Weights of a small mixture-of-experts language model, trained from scratch on English Wikipedia.
Size: width 256, 35.1M parameters.
Experts: 16 experts in each of 4 layers, 576 SwiGLU neurons an expert, 1 pick a token, a sigmoid router.
Training: 404M tokens, 5853 steps.
Below are experts of layer 5 (counted from 0) of a mixture-of-experts language model. Rows are named router (the router's row for the expert), gate (a neuron's input weights, with its number), up (a neuron's input weights, with its number), down (a neuron's output weights, with its number) and show model dimensions 0-63. Each number is 128 + 32 x the weight over its row's rms, rounded and kept within 0 to 255. Numbers have three digits each.
Before each expert's rows: "comes before" lists some tokens at least twice as common just after its tokens as in all text. This comes from a sample of Wikipedia text that the model never trained on. Tokens count by the router's weight.

# expert 5
comes before: " ", " United", " •", "\n", " P", " Country"
router:143172119157115146160052119130087133150155168095142095135080174179102149106133134121165114122142104096109142151146140170126090153190171146090098200081134133078130099063138033136141114067150107
gate4:084069141160152112065150130157108070140139150129112124146148141152089136162183165151137190208182106149186098213096153141148091170120171190129097121111112126107124172103112132162170102087144136
up4:145152087119161153113126082171165091088114113132144036126146095098174127111147076129172100144089089162162112157157179029102178078128154186128148192176177099113139099112139076163171162098128087
down4:106103104190106143168146140133124099159090069148087084157139134105151123066126111141041079080106148101109075087148101119126190151086115127109144158160185161118101137168138160128104056114149085
gate5:035142190096168193102151115166121146164169148094123117194069125107087133122161114129097120138138136144170118185114135120212097137106116171132091142134135169139130143134056129110106128146153104
up5:158200104146113128152107178106175136099139126108110129095116158103118112145174157122142128179164112123095073131118071079106095134161099087116133140109168137136178112151163164119120192074129148
down5:136118126169195138123113164074158126167101149111158082143130128123155058080151133147147154196124117088076119051138202092115205132108111138156170100133072084089153144163099120137168149089200155
gate6:084142131137140108163087151093148082129198178103111099118150200123150126167141116142139162143189165088101149168176099236107108095127163147125134085158139092112107164127083152100173129092119087
up6:091137149165080090135133068123166087111142085183119170083142111164137147099124109130183178094052152085143120136194179135128073104116151127132117149104160090110134138097101172101149219139104154
down6:084110109159087125156124133151136157188142123112107127177180089125103091160134134106102097149120114115151057116075109104127166167130120135165112141081135144143140137086141118171172089111137185
gate7:120121121166130185217094095115104154155119150073137137087134145088181122121115099131132148086112161179115198097172114129187073093158156159106155112125201175156174178122061100097111117099121151
up7:140123129136105097170075166117114114150124204103130100181145127152169172110122159137085077124075140138169131168138151092110097067173041153107110147111134117079122107149109113126129198072142179
down7:137110153172145132118125154066092125136144109090127157112152103160118126154178108163150102131156118161159122121093140091171117132161069089083099176177119159132168133225160176115129123144107090
gate8:055101127089085057131111144079146110110140128171145163166084094062167173218149114118115087136154075056096186122128051137149088184154142089140137189110099067133153118094104090110142136084150153
up8:110163122109142161096126162130146056171130135136106097101103173149133137139154140144114103097086104101131115138114169144126148128186167142134134095153189106164173130204172165192089168196129042
down8:167130129136104135091132125136083128126141087136136169154171183150117072084076121108120128126204169166120181130096122123141139185130139130140035159102101141183116143149192127114162113105139115
gate9:098050080079083164130122099096146180094103147061144156069156100159168108126085163159126099152196142102152198217162093128116162136190099110183145110144096175113105113081131164157109156179093102
up9:149135106166170157123133176117194127147091092136115162185079142159133126131128153120143115183139154036124138109143124113068140122145149157143152139143090157137169083139108124114184065149141118
down9:112102096162110156080199138124160065199166138115155139126142185134098099165127092101141157126093178144120139142099156130184124122122152071125092130160149153144106116177153109108070103173185079
gate10:099134101094125072083134157115140115054114179110185070172178150115181121122091132128103087146157144135148137142110116145184055114131143131092138097096152113117111161122102068086081173179142111
up10:089126139075124134074180170075161116137082164088099083077139178114161207180133107143179141088104151112125140138107145168201126100113156133147089166045151161118137161155141107132121153199087149
down10:150183094122088113172124083121162158191065119131147089153079117136114131122139159190109125123147192098170143131128095198121088181080086129080153075128100133146096173118102190106096158098104091
gate11:086124109119121123115190177134161174114151225083173148140155170130111164165157157134105162139127155166163199133106185116114178168142158109098147107164171114141097109096119132116104143161105120
up11:106141180090179141107103134043105094135138193181156112134151140152081171138145080203126085098056085160151085123137120112121128118103183119068125156198181153095133126165139136130113105138126170
down11:162169089100106101113119136098049103158109121166192109175155088093126123098134157105183161066126143122077087131121081161154053179143093125168050152111123134120125148151120161131141152110159128
gate12:121110121114143140149137160080130160119154114121164108194135148160105122159144163166143148149103236131115141151128133154147165078100151153105062078132124159124119119168199108065128109069162169
up12:126105125171082139165157122129140128109121157084072111148108087167150159106130134166146129205130087187116106172101095135159095117171068113133163150081119115151132141161205144123082150155160051
down12:184132157130110149166094136104137132136083147155199111111150057177136143101103152145126122074104124094144109162120057102093122089104051105149153101118145092117154079129148116165089125151133165
gate13:134181151127088134106115105146086078165137140143152078115149171164136067173132149135103093144111105158170164135146103139141132118177178157174081095092151171122118111106097135179123106191119114
up13:153132133111122099151146143148107149122127155131098185136104086127104137141170156121120129064154169123147099086096086147172156157082099063157121135158131117141134088128101144041086129157101105
down13:170165138086098147097124063141145115129124127121156103133186126131099080117169125154163135148136162063123127143101104085174160172175159198142070093171105130069103162090112132128152116167128132
gate14:113125164147118197102102174135116097118132135169135085142108127120125148121114111089152189128151178080099182094116144132082176176113166184100098080051136104096149131165152088101144135071107101
up14:141143113145152176146098142105133154158148188148165147148112143075129169114139070142099137115120183129129131156104146124123176097139158155147110084111104109169183099135167113067140126127089159
down14:142106097127132163130142142100119145064132119066088139098141163183133194131156154193193146128100109152179088093137101151181125159105159148120241146178095119119118158149164105203129149144142096
gate15:092117170185089184134126193150195127094117112142159044142092156129183131117141173144079092135115069120118137116112103169084137127118201126120098164158137110117132079078118164174093105124105176
up15:126112107132108081164187111111119124097089158108085168153055085087149158134135128117142101115115121120110095134128115061248136089136130135113160178160180106161102152125111149161123143090114112
down15:157173177150138149102121182164137148129126159148077055104109135102100105137129132081136097043089124053126135187145117157133159123141149091113067137144089130076114128179124114154202138102136168
gate16:019111133152093137169099121096135159169122115098078192146077118188170161087114182114161167163114088160150165106154156145101136076084150121093100113152168163153132112109103124131118117137176179
up16:141133072133115124153075152120105164146104115139087207117099121096140117114135086077138124087132168064143094121141101144150129126113169139134100056168178126142072103128156185138132160131079176
down16:103133106150148121176109135163187081145109120152115106145155126144104095113167178085107130119087125121077097176140098119074141109096123148132107134157155135168113168157142109124129127148091078
gate17:147103130186138145141068103127160168157138197121116116107117175115110183110132059118130140100169121201161193071101144125150081140198101109102098130125168154103139111118095130147130104125171144
up17:196135163141162134087090133085171073086123079089160135107126117194108051080171163141104149120146163121152130151094153066171126096116113156123071151044135118120128109150160118102164159097079183
down17:129151151087141087141095135122095163096176134170095112112149139111128147113114124080148097109135105114106156052093104155141116114114129094105125163184133140167130102176100115158097174105092095
gate18:087179143096147099113067139116137156148139120166171162141143135120120190167116153113051155131124164124131166107189096138112096079085180096116088170133134119150064084135134067117085130159149123
up18:157102152123204087145127102098185157088150138103138113105101125173087150124169135053131096165121128139192154093140136161133154138175139134139112123079181105109123102175130133127105152144082110
down18:108092160098129137097088031132206201146144055100110161157130092165076130099131146099167205100133137101145145113069137202142093145074096149160099145108101113108150089176152069112176124079126117
gate19:112151167188149138082045098163179186092167139060096124130115129106190147126113148152112122201064129138122051191147138096144083173175164124139082077162133062114121108089108144117055172151096096
up19:193077130120170146139204074139099127127171113051145097111125125178088100146097148174123075113061129075118150138121133147084134092115189085115133088125119146117150164119165175129125122092092124
down19:131133147112189117081133142138126197034137126147110139147132143132081187139116115180115080163122064131073110173066089137054157157130129136079176132152207080146146074121177139124090123085144103
gate20:168126145120163128136152160134125166112169135076146113106090094125107138128180169132120106134129114071121156070120104135137095133133111076173107191169122090128146166133134093152157126111164126
up20:149149101117153083185140087118150166127121090178118126117143166125158122103151130092142121120057120178104138118113112145156149216210103172180074143136149137139104116154108084102158091160136121
down20:120128185121054097118167122168161138144129140109100108163156122121116131168153231154102123180144133109118097168075167174174115164173146163146179137234126174152166134087163150097079115134128115
gate21:130107165102104169123127135173115122120127111090080127130154116189128126129094156160121141129072096093142098089126116132094134122131119132148107170094091073149119047105128100135104107140095129
up21:077119107092136070173141121104125140108122063106090137167065120139105127130154119174190111126145129158116177127110141097095157152137065131119138178071118164122102110099141148057164105101104152
down21:146167120128156167130108133100149059110126190120088148138146110175062151116147133127161108162064167136123120091092150158081118094087134155116109162112158156125132108131113057093150087170106178
gate22:171092073223141090055147123156087128150083132145123131177171145187112083160132151125121146105172117179034100195139121129128089129124118152097184149165135108196113143095115121118080069138108108
up22:086165117159109118110139050100132142120118140157107090134132123094107102138107119161132159167131120206110099093128129126209116154100148157118073090107126120120124174102072129109082121072060143
down22:142146122147146145187136155194132154122101089141123120085158111130178091159081102184076099093168112054127149134123110131109093137124116177105157152084169142182156161090045154133136121104122181
gate23:111126135127123113137085120120096092098093186185146082105049130140132118125134144149123144128173137181150117123142184125193176103116099247130121129149097099111192163148135126074108094114140127
up23:126081111093068175091149072080110127127075135162100105219160098084204153094090090077111134117123163121075157194080139112189072115087153141084062164180076120155134106134142157130124146119127129
down23:142099107088139188115100170148102130117137145139130092147203158138097083101105150087123183164113153137098180115142101198109084117137151134066081155143109115126091108161122157094139125156119136
gate24:170091198161185124137091060125153152150109168145150178173110088124117103152085110176088100125124114146100158167153078070122134134122116081049171077134158128137143112139088066111176160121150147
up24:092134116111053135105144128118114132144114109099180139130099093151108140130133137145152104133101132117139199122154112042127059135143096063071140140096070136172115135142175098123166111126156138
down24:095137143103204084108091187104105135179153061163215076151181138106118165117140117078142190106150139083136088098132122155127151086088152129152092143118126135207106094129157076146103167113102148
gate25:181136112152112132144157151160145171129098119133096152078168109146127115143167126095089121101132151136115141094110138162121145109091193084152090143102093137190143082132106098091163115128187087
up25:160123170147142153073187074086140103113123100147130164131123129115145177178127127100054122162073112095164132135110151132114167121131125164150088172170115148096171134191114141126122177054132111
down25:092100090127131147096180117131122126107068134162109104128120148085118059107089169099107105151181112083173200104175115161133141150162145062134122142150123110120134123194091143101117170155191114
gate26:119168143169114125117131154099089093127126184120159124067097151134135161094123185138230164175137080114176094147094116185093124102134187125091149195148140098148108058070123132098072088085180091
up26:142097128086128071160156118149107131154133118149094153084140134152189109147157086114121129139173117158161148103086149122151158153144165134113118077095167124063186194103188132148101128091102110
down26:131057145171112105114083150195126151108134110106123182088133125169082099127140153086135073125137128088113146120127150139119105144108162179127091110101157093136118129137131146119136120131134124
gate27:011123148136123163146187185146131175128169125115141171087126089156091129137123151146165114068129105109095100125170180119114124155099183118127129126101115191122133113107137122142128113105096071
up27:177152104134153098139135103087130110139198077116133086146134158081121113161105128146137115088142120091162123169116201138142139095102103162088160129120132163076161128135136120123143136065168142
down27:108091134195062133173101038107160211137055116112134140100149185157147125133082126155138065144130156186094115071132157132160113123092064135104060121133124099189147119162132122152117059129147167
gate28:141191136167108172150083177072149087127119146162136128089108103121115117103126132170121133155109176150107099095184149167093100160094142120056138087117088109033077114132117094170152098192161100
up28:073125075128139206076053181117095126075130111130172116124100213121100124131150088141084120160072149093102149113125125215125129136123175167132101147182115154081118125165106126089117144109122126
down28:078082120109163077115154144132167108138131133090081158161136114190160229138132194176159109160110097179128146100148108160161165122137128148091255118142112157108130111127121112132096163130137047
gate29:152156126129101113121150098089136135119180123169131174116023184150134130082117092118150189130118138144132144152137144136102183174130133114155164121106131151129055144179144110127105120115117137
up29:088130129135124122096094129126166093137122182144141146052181136154103120112128091094071115127122142090130107122170177156140119117120185098111089100143157098109095088104178166102148107131144182
down29:112069111137097145101134154117075131140163105147116110146117136106090152187140120191112138071152080096115130063137164101140115125135185118171066091160080114096189057136086158167135124152116112
gate30:113164132142100133106129082103117144166161145053155065055130137111123138148097146139080147047128151135114165173151130174056092146139120151103116127154103146144104130192133053141130148116132117
up30:137116126096155218173057135142119121170095113136192102064147187083163099130059150178153137108184138105154135120105182106116103111111108141153135157210101115092108087155118138134183142138160137
down30:045132132108111115117117170176178139109118138107169089075137129097089132129133158123110178074175126128175114090023054171164097173117180147070158172117085126139167150151136072083141139149098141
gate31:130181143187112118150130135121108059144145135063157154103117124164085123103093073173101074113092149150123142139183089110101136124083098138146191111095098108160122136093116106114170165178103107
up31:150113110099124110130153154155152107100108155141139188133183128136082094160151147129153136146136119180147146148071163092150129144159092144150121116088154091109128147087187139088117142107113155
down31:068156142077163166134171111092129127124195143161081129086113106100080123144135156078146100133102147100120088106183190136102125149140103189167135098126079153110106125132164093121154145135108104
gate32:173104139211106165072141149113115181103156159163099168174132118138111131099168192115171172133125158154079179106180151133126142166154152127118141112087088152131097175146157072108126057140080137
up32:127181064139150117123142156156140164103138112118141170075112111120085147115107152171131069074166143149048040104121144153097175136144175122129166145110137123123125135106121161211153152157106125
down32:162176113138117163129099085143129107120156070145123087187141131113111108121036123100194153120121158161124152144108142081099113135096152155129109177124163134116129160062151116157141148159142147
gate33:103100053157151135159114117120088153138150127137130160145140142145096121102070170147123208170136138128124139133161164117145108193095162082180126154152157133127119149154135143136142061147153107
up33:175157132124103126083198127135140148116120177112142088104160120121126145142103137168214046073095099111135114139135131105116155168078127135140168142106114106134097114126106161103179140127185159
down33:151105149165145104096141095109069091123101154135123162106142120101067182137191110113118125150146177123088093160157151134117180156114173135145134125162103099116152125097143091101105104090072077
gate34:129073120160158128113190199115082106157150212139130152109049133125122083136100149147118135156147166079114095170085171098148140123170078104180149139100123193105170188113130110157156169140145079
up34:111155166104102061165111093135122090126147151097155159150117064080061136074153191132117159131180176139090130104125139151078137141101114163159133181154071125117166145149156084155080186137186095
down34:090077139121124112076156065112165159126136105115136130129110137134115109150099129117123107182111135149126028168178132062111122110102102119171111144108180091123171141095141153097150196188101150
gate35:203147125179152168085156180121127179105124120099147158076142162098096205092154130166135107162160105099149142129190124111154157099113152159163110129158188124112118105153119141189125068134094097
up35:146142173121114130153147082185092093123143134163094085115174133121143097128172159127109136146129127137148111170166082088119107137133125130124160166148148134116164155173106144105079140112132140
down35:139115152167100121170139125100110147106117065128145104148129092166138139152082060097104094088109103121107159174117158112153145090079123178142041139110149121168093179124170062113145102133099173
gate36:190138042136141141158094155107158151134146146078117147157167099172106194109115117167125078127101121123133158101126158112137140148157118134107107079133155129106139080112127110137107164129174134
up36:123152152136149138179078109179091115113172134125138121083167140115140101083139109169090125110150123053204182161161184100165148143151129172081101139148174130099139135129120138134181115132096110
down36:164153135148076145131121112109155180165124136124162110105162061127160093159169160113094112100118099169127096126167196130111172097199195133155092133147058087189112208169149111114101116094122069
gate37:110145173109121194078148153104095099107112145133099120147141085094155166090150102196164140111097152134151101109140170171117145121076166112134178115143140142094107131135113133146182094129071096
up37:221161153110087150134146062078160114121200123151087188068144134134159125110163165072116160117094119091121153180092082098079086066183129162147112128130158173068135096120135099115121180161132113
down37:169111136110150135178047157141084107084147139083162149053117180188130112105146108112167099127197119123138130109148173117112099122130124155155210150120155131129162092156107155145117141137138166
gate38:098160185131093140141129068109064133096123084046161098106127154173161123101122167126179130151107129110123079111087154130147057162157127149102113160083114146169162087117128172075110139170158141
up38:186080092174158114124121125113123179090145090172144140187123098061120155118142152128092107165128131115194184114154144169140129112150118147172150148107142120121107132117162152150110179078132074
down38:161151178133151135135121179046094164117117121118111127142133136156195174146167099113080110164076086126109185093163114184128139103125141108133115166047132094066130077119132097174098108112166140
gate39:165188177075165107114138116130088162131175122139145095114178053137166141128163083159117116128117123129167065113143192125169153125189117128102118159124168116106141114132074076118138098093113104
up39:154128122119156135114104129131140097163110137096052102092171133065139107120165090074110122123154144111110178147134094133183087148061121132095135106092081070126098163141146143135149112175079095
down39:137144115163116090107110138122089188131134165191154120132125122139090123119119098218146135086135086109185164112135134086160156165115174100140097080103141163131174098200094141129109085150130060
gate40:107079132110132122101174094152075102125123146128103133099079128102157125118104115126061092115062080117100126163186100122126116139132161156132138069146132104137131168144110076164102136116111188
up40:079179069155125196090147120173110180146116080090129123142105125119082149175163124131104116151095141069101136075170134177122123157070147071129140140076111033149128125176101125076156119106098125
down40:152191091123084148125158135133111138132097151118135054079063125147111175159140134158109155114146102130135051075102133187117128088143114127100099140162064070173108138124128123101098080182140143
gate41:134100118113129112160115079121106169100130211146117116134148174152069102124122101101151179127126171156116103121146105073179075147131157130129144155123127162170117133075148116151092115168129127
up41:093105104155117106190168155165145075138111134106122152072159171130125113135101115200134122151086056097207121136162119126111153193142129142092164161131109199124117132165182076141124089078185142
down41:183109110167099113181137087137119122140133100189095184095141124122180090168119127108131113150113164119145183143110140117133105113121091151129144107160073081163158059116131121144145157168122120
gate42:131088139148115160132160120103178179139082111061151124117150125203104128133205134129122094151157124116105143132160111058105149088084118116134116160108102121137207097125161109127092083086136129
up42:093165144096160130105104146097169115170130144177133152154098087135089131115103106079155140144109116150138133067099140137223145118112094111151147110146136161131113111147098087138061158140145093
down42:190138079154128068140106143106074127128148076114178127168106096201085121111151135115123148112158123101122114100106117165171135161147143151090148132175129119144096133144099172165176093108105101
gate43:067160108169110135121111179080107106117138165180083169094117093114153186079100131123130103157114157187123113123148126127105150170175114161097106180124167168143131079117074096104142155101156170
up43:180140132105131132138163124174108163164107097138098102120119143115173151121178175133101219157151196153151092145152100158127136139122125162131125054133177135132118094141143128095117124118095050
down43:102153190191071156149169096092115115122188165140104128119080133115147111163066134138068132151190092093161052146120118153154101138189108083097186125135093107186174102137131144109142189153117094
gate44:135136139149161150130168136149187036146118127130111133096062139175105084111177127144100111126105155121108128124138089171120171140129122163155150175047082135178126148126165161157112168124140117
up44:182088099134107104101072093153149122122100159144075076108023089181105157148168133125173147090115041140078176146176083162118090119112154158169116166119117128159121093079167157129158115145084077
down44:154133129102170165119155107114099116178128172182129062145120100136171137104149093160101106160164125160124150142124149152108170128150139107141156117117096208108077164088121160131189081132185096
gate45:170197087105133089095101109180122097090131160151070113111152141155100143147099080085094074123134103110149123123110125134155164110130188126076139145137153162196154134135155069135107129171125092
up45:117167141105130117096123176129105098152089144105117134138103132188138189131141114106104116103085127149162130140107165108189157088099115081082140109071107152176149138134098103113140111122147177
down45:089193113124172161135082128086122122157168171118126149191190168074158131057124171142171098083119158157067126138129129110096107145161166128142143112126213125110066137124145136108109119167063112
gate46:141105127110110153141142147129194048128151109150117182143051116133168196109098122125127130111081147063111100133119079157077134118152121059155113206108111157144065113105154152167119107089079191
up46:147146127102127097144106138125095103137148101116140106078128164144142102111142177148165122157147110124097177087123140080115173180069121073134144101114119097155164112147106108128127147170118120
down46:155087108146135164077133112124174086100120107072145124088162074145120135177161079124106101113125119088116081098117182122164145184099155108142141111113196166055145160154156104141152123094132144
gate47:137113130187161171143161184106125157159118139133156102111136208191125108108148156183124129127136082140148153108087130131096122129120103175072137124139139138177132133127128179150134104107231221
up47:142083171080151169071160127168148149090115183118126115146112148162109163076141104103169111146148133154146099104140101141127123147129156203113112107096110150193188138171099089098125124151093120
down47:123165171112087133125144118090159099112097096170119152086170094121083102127161103095071108103164074125091080154170124148094147133107101113185086121104062128104144171132124120073125119086040119
gate48:098141152139131136112140124134147131148169121130113125179097142169133183079082093168186101099118150132108141144138140154117129118094098120088100083152129116119087130159122062142248114065150138
up48:137142112182166120176189077065100144149119160097163151148147157097111102083144077137121124176094126136128099130189105183144089121117160125108120123140146158170163133155173128149116105111144122
down48:094089126131178125127123092103164140188151131148137099121121119159155126172071132148096113102126147061120126133104132103131088118157125136077106071225115109118132103155114129142158124113118174
gate49:073195121135138086136104156114076071161161032067081115145102130113131151087094150149105140155104107158150142084136138086087125148128149068176115120147121118086127168111101100124179076121132131
up49:198113115116198088098112126122174150165135151153165158051110142078108093140136133146100118160149139106111130123108132165162175131148173154178165136101105136083133166099087142162086161131128107
down49:114126087147088163143125045095140149126124108096099116146117136139091044144107104168133094103150142115159125107082134127143082170110135109189080153134141120194123176138114130098152117126174142
gate50:200177149152126118121151139197147177132097134109179090171121137166063125124169148082123136098116067165064143153157128149083131118109158191101113170165138093127128142112104096148183110130167126
up50:114161155172117164087119077092038106064097125186143124125165142142180110122132159066066160106152129117148100137114163135126092147172163110136164139145133157125152130153156122121152102153130107
down50:164080084143139144152153175154132100178144159089161165155103163085153160165121109102115118127177173146128115150179123159109160107146192105117191124084124188078105094150148114191118041138100206
gate51:184162101115167110113122099069146097128119109128127101114119118178154177133108121096172140114078116144098123087121196103126128154117146132018136112106088126168155086134161089070127085121063147
up51:062110127128212123164112168130164147200110137169155090158126120133171183126076097137141092191126119095089144136141151110158109136133097066155115063133123148083109128158107155120081068174079169
down51:122146104131127139120110096092122091096127137100067126117141201123092175150120073127193108136094109123125122115167112136200180091127151168148110107181174168110138145168174116122108119118151138
gate52:133178096192149145146159174114137150134135137167154169100111153083113122082113146067138087104156089138105152086190171162175136172145126159127054056128104199111153134130176121160156149114133145
up52:150191163129164101111178142123172103194129114135114141086141092131139131113103137095177099181174114129182106125117133083161152115154097053156093134152119087167120134133088119110165145114076118
down52:115099190112178128153103102090153108116076098127138084095074105056114198153088140114102085063148110097142133116128130115098107129139144121157091138088071100080142077122135135150178116165094080
gate53:088096132156135178146111077146081084153121170119111096103103135110099121144112091154156142100082164147122082103165093127103107187117116073150097135135161133172041153142074115079072093067161123
up53:095103099154111110116092165179103105183124159130125095121125141127116154132125139104156124176142173137189107159182130140105161104086128035142189125119152095165150117123132131132088139120135026
down53:122144153163151106114089179089208094127122180088099119178104067135169141133094145158093153133122120094112149100077167138094116124179112167159126116144116165166130141153114180127132170171164129
gate54:103130097126134132143130103124177095135151156123097131099146127118170157112127077176133119194095062201130145070080193148124190129140111082127135112128144080060136103143142131176151179192161103
up54:068181081144150140119092116185125119094161103070124100097175115165132146117084105107115119162119047108117140110067141143138088137141167118120066080132122149084180141128146119139106165077138156
down54:095056139149128072130109138148106096088100095173114119082115177097165159129131112139069129115141124121119122130075125142119142096118143140131227065149085139175130152103124134131045060132110116
gate55:131094139128173133095133105078104105135127117108137051153072153091133144080153190142086134125127107141159196126114096202150100116190084150061124115134119146113141195147078100142069128161146134
up55:175119155135174118130139206136170151143159130119145073136136169125118151147089137116055119127135227099127121148149080087114181090148120101134121125108095160081051130097089192130125098125054082
down55:195096145071096173124106135098105063108156105179058137137086153115134108137144129044147131101121120170130142095147092143115202107136096111090099169112142142098116121102190169111170100106139119
gate56:167083104174107115115134119153160129159163173129138183167158141131186100174185113120129113144109103153105103094146129144141151156134170058105141105181102180133116107151132101146106097146115085
up56:160122083083107094140150116161122141097185160102164118122164117150157119129119143100106078171158153102123151187169178148128181149087113206155088164118172140122144117164144081111165217234106162
down56:117125164159128144062106132143100130079142132136085138133157118085129165134126116104177064107111138139075194120131079114149095116202102103120105111153136141085074143163112137144144062166146118
gate57:123167159130081083094080089140132146117088170153164172133116139101101144079185141160105139094050098172135143146119110127155107153207175090068118127140116067170140087187165134109146106157132179
up57:175075091132109116154143110134114107133095140131145049186106197118152130112070216139138160135098108132128094161095136154086147139114151132120139153193124125169136067132177129081143129159175144
down57:100088173161068135131045128102141121144139102099171132107158125121095102116143123161185160107078157140085076139170160088118110097141115131129134136146106142114090131135074155129139154112118149
gate58:066108087145100187094120149176181131160131170119129167107080182108137122107072079169093080174180125108088112122149169185155130121115122106069111152117136079140140090137104219131099099179189200
up58:083122078121113119141160068146108095136175129141153092126076140140087151148108118109173102149186171175128095113153142080189106089143152083149087128119132183112166156128152131178126136109131144
down58:133123161163162123099142149102105103123179087075147114096155133213085112141167155122178139068130080140038147120127120138138119128143150154083146110113125100141132113095107120095183087158075186
gate59:129095121107190153150136136142120134118126092152135142173179155171092164138179117130171167183140174120155188037072125179086144146132137113149123117146065058119100160103166115100164109137107143
up59:118114114127097200130124126147093092084097077114144130134143156062120099127133099101173175127107079127185060185082109065134120097114130109103173107134116073057113113114077119143103099137083154
down59:159185121119113156115105145132109150193167115070144188073158118157170111125118108200084106170131124124112170152172151084089112165097170098157127118110164162145105142108101127126195141142172109
gate60:071132127211148110124145165127140176081104176181139127046138109070114154122119106125101140116114170199149034190097114117157144166200118144078144122124117059142123106094164142125135134094057107
up60:109132138110085101185079085213179137100146118110136108128088144104175121151173137100119133120102105137163167131130098145091190067105052116152100122127109164136158124031139096140102138112165104
down60:145133245119173137143168097105088111146127176148041168208151126175085101191139112108118103149181100181159124124171157120115124113156161132117144161123079013125197207074128118070113058128163143
gate61:094113141130116103152135177111158112150127190085166160180122084163161100133126157109120133134122092168084158131126119150141118093127147132100144148113187078190094122066109109115078131136116171
up61:113176184095121140166169088153144091115132122135137072081151096098095190090148114140112153146168137066117118125158160121150076077114161124141141155100115179121162184144107113138073126170174025
down61:129157174084075165158102082213132140057112088108129108158142118134126149125078103138120110169121084081140130136109080151133203091153106186148071111088189178113194137096174086113123154147148130
gate62:128110137140126100078202174144144134132128149098154115097138114142171144154122143143151136134145127150202162186144121114150110182093150153114156128145155136152112091063140135132121124136119094
up62:062112133108073200173122110119095127161158130102119152167177158121078190112135102123162114145050127118087114089129128166073136176153109116120110128102162105105155162123114051137124142098167145
down62:151105088099094115128123182107193122084149111173146112121104111155179145126134055074092142137158165109129085179145138179130112125137113114132179147073141143143154143130202121103122129138115119
gate63:086092142144112134108150114099118136171111083143119167131099153126157110141094153139159135143130130118093184107047122113162121128194134126124135190043075122056137136113126117092149151127104146
up63:091097089101121097154064131148073148132112155073167154136138093116151133106099114106176135146107094123155116119196170186094217107113079134163114165098062146164096117145164140096143091087161139
down63:184169171119136157117123192148132116147171078141181139124066139133108153101158161105120120187129154102143128160135149070125184156096124103089160187118097148155094152205155152247144109094153076
gate64:120170080126156103156142113141093130122149130124100142125087134093177140155140121073101112207126122147083197146113127154197102137098160112133107130136182146111097094117160116115135139141096131
up64:157133181109189147151192134165075147181151060137071091090150048146092139110126159121164154115113192182080135201073112162154105061127129125138128174077117121123065093110092119144109136097119132
down64:106092117109138137137173163137109170125168134158136094129168158109076145106158132166090141129149128078118057159130114183149164132125142068152169122127184117127147068108120139087118214137146094
gate65:149156163176184124127161164079090173107136140175100111111146162103166142155147144099148097107171074061183143142164144156149110179179102136116111110158130115135157149132156180159164044126076097
up65:113107116110119115074128163119155071101135125174093146118133138106094174119130155125066142120140124166181107162108174115095126056176084135123194126156141127135108109153117152072125093127134152
down65:132156103154135105079153095137102110079129131086130079108161088148141175164108134142103129101122143113069112117149158155117167173140122081134131142050104142131127106112054130144189095144139179
gate66:153098104171106173139134186097216100100116144117076112141116161088138118107078036097199093099089125167139069147133110144074066182157158093142165126133138107167112128123139120166179164133142081
up66:109117174110119075108092106120130191109202127133131174094132082088136146085143153196155174146123156098115109191175118134120115119102170144093100119116103084093121115113182169141096090183093174
down66:091113199122136190139094154118146144152157113085173114091115097108115136148142146070116123136112147144097124141123170155119116089147164153142165157121129174168122137107119129149137214096148143
gate67:061101128172149167088093153077068089160126104055145155134115089074111133119143138136099159081139135111142166133141094167166102131186137108082102112131153176111096120153161095130132158177122135
up67:125119113141155090093128116128126133087123150170105119112149158120130154191120051168166137072088099114106084155111086157188113145148108112127088151147116137100159164119126112151182099124117164
down67:103125098094154158174113104120112181215177137106089167121130121129094130124192090173111073158148133093131121124088154068165143130161128127141142113158179138160097121080154221072126114157110077
gate68:070130132123141177127117126108133139143114139142097119149116146145109122172086111132077122094091060081166110144163105200149124115145103110145131101150190089080072139097129168108089092165113056
up68:098104106143154075140125207121162149076154103108103102152119135179139109133185130148111161140080108160148151081163103158138114098132144137105085054118132059055138144090121101102075124148096120
down68:068124145170134150205127137135099078133144109153149100106142059145111155139093150123102083127105096165149140173107118144074122084141082114098154117075172122066136153106095102115100070104127117
gate69:098167131145082114133120167065078109108107181121155095131158121099110125158094113144146146116126182114121134133060070066172070174121104143086107155134169148126165084121103055122165109119125087
up69:088164135169119186095130160140099096192170057145103129134120204124139106148136140099178082104174088135128151156168141074100114139105117138059125152118128146124062136122147152061199167139085120
down69:168166093144139096177155165179113059143137138165182163136144136138133109142106156190087195112117113120088150109131207204132188158149092143094104078079103167143182147153082131186146140105117123
gate70:062133137152104155143160158187169120099151093056187162115121107180109227082091134130125100112155125156077147098162147130131193110129103142153112103111131143147137109098135121132145135173113051
up70:091057139140116150103164171184146121174134152125081146104122086133101165118157119114145153173095134092118106097149118085164115118187115122158083109080130119126067148110093181148168149183107138
down70:114071171065170201113146146139079077104115221130069112092149110098130129086146157105092099138119171164132172164105091137121087132126170117163143121120147111084130140077094112136121121183088128
gate71:086181152141083133140100134137107107103135141138164159154078094172139120094072183158080152150113091098126127099114141138097169158130139119144126116158186156105068135129135042147120139100149107
up71:131133114115151098126081094116101095150118088079187145195110129177087122099120132113104147134165094113177166201106149116099107099124149119144097139201177113108132122118141102174126140132177149
down71:165155073156138117170171087147107117149169139121142079167099163153127112172161127123107211159136135098161093113123166153111080186149148099084153101193137085123180082127090127101113094146117201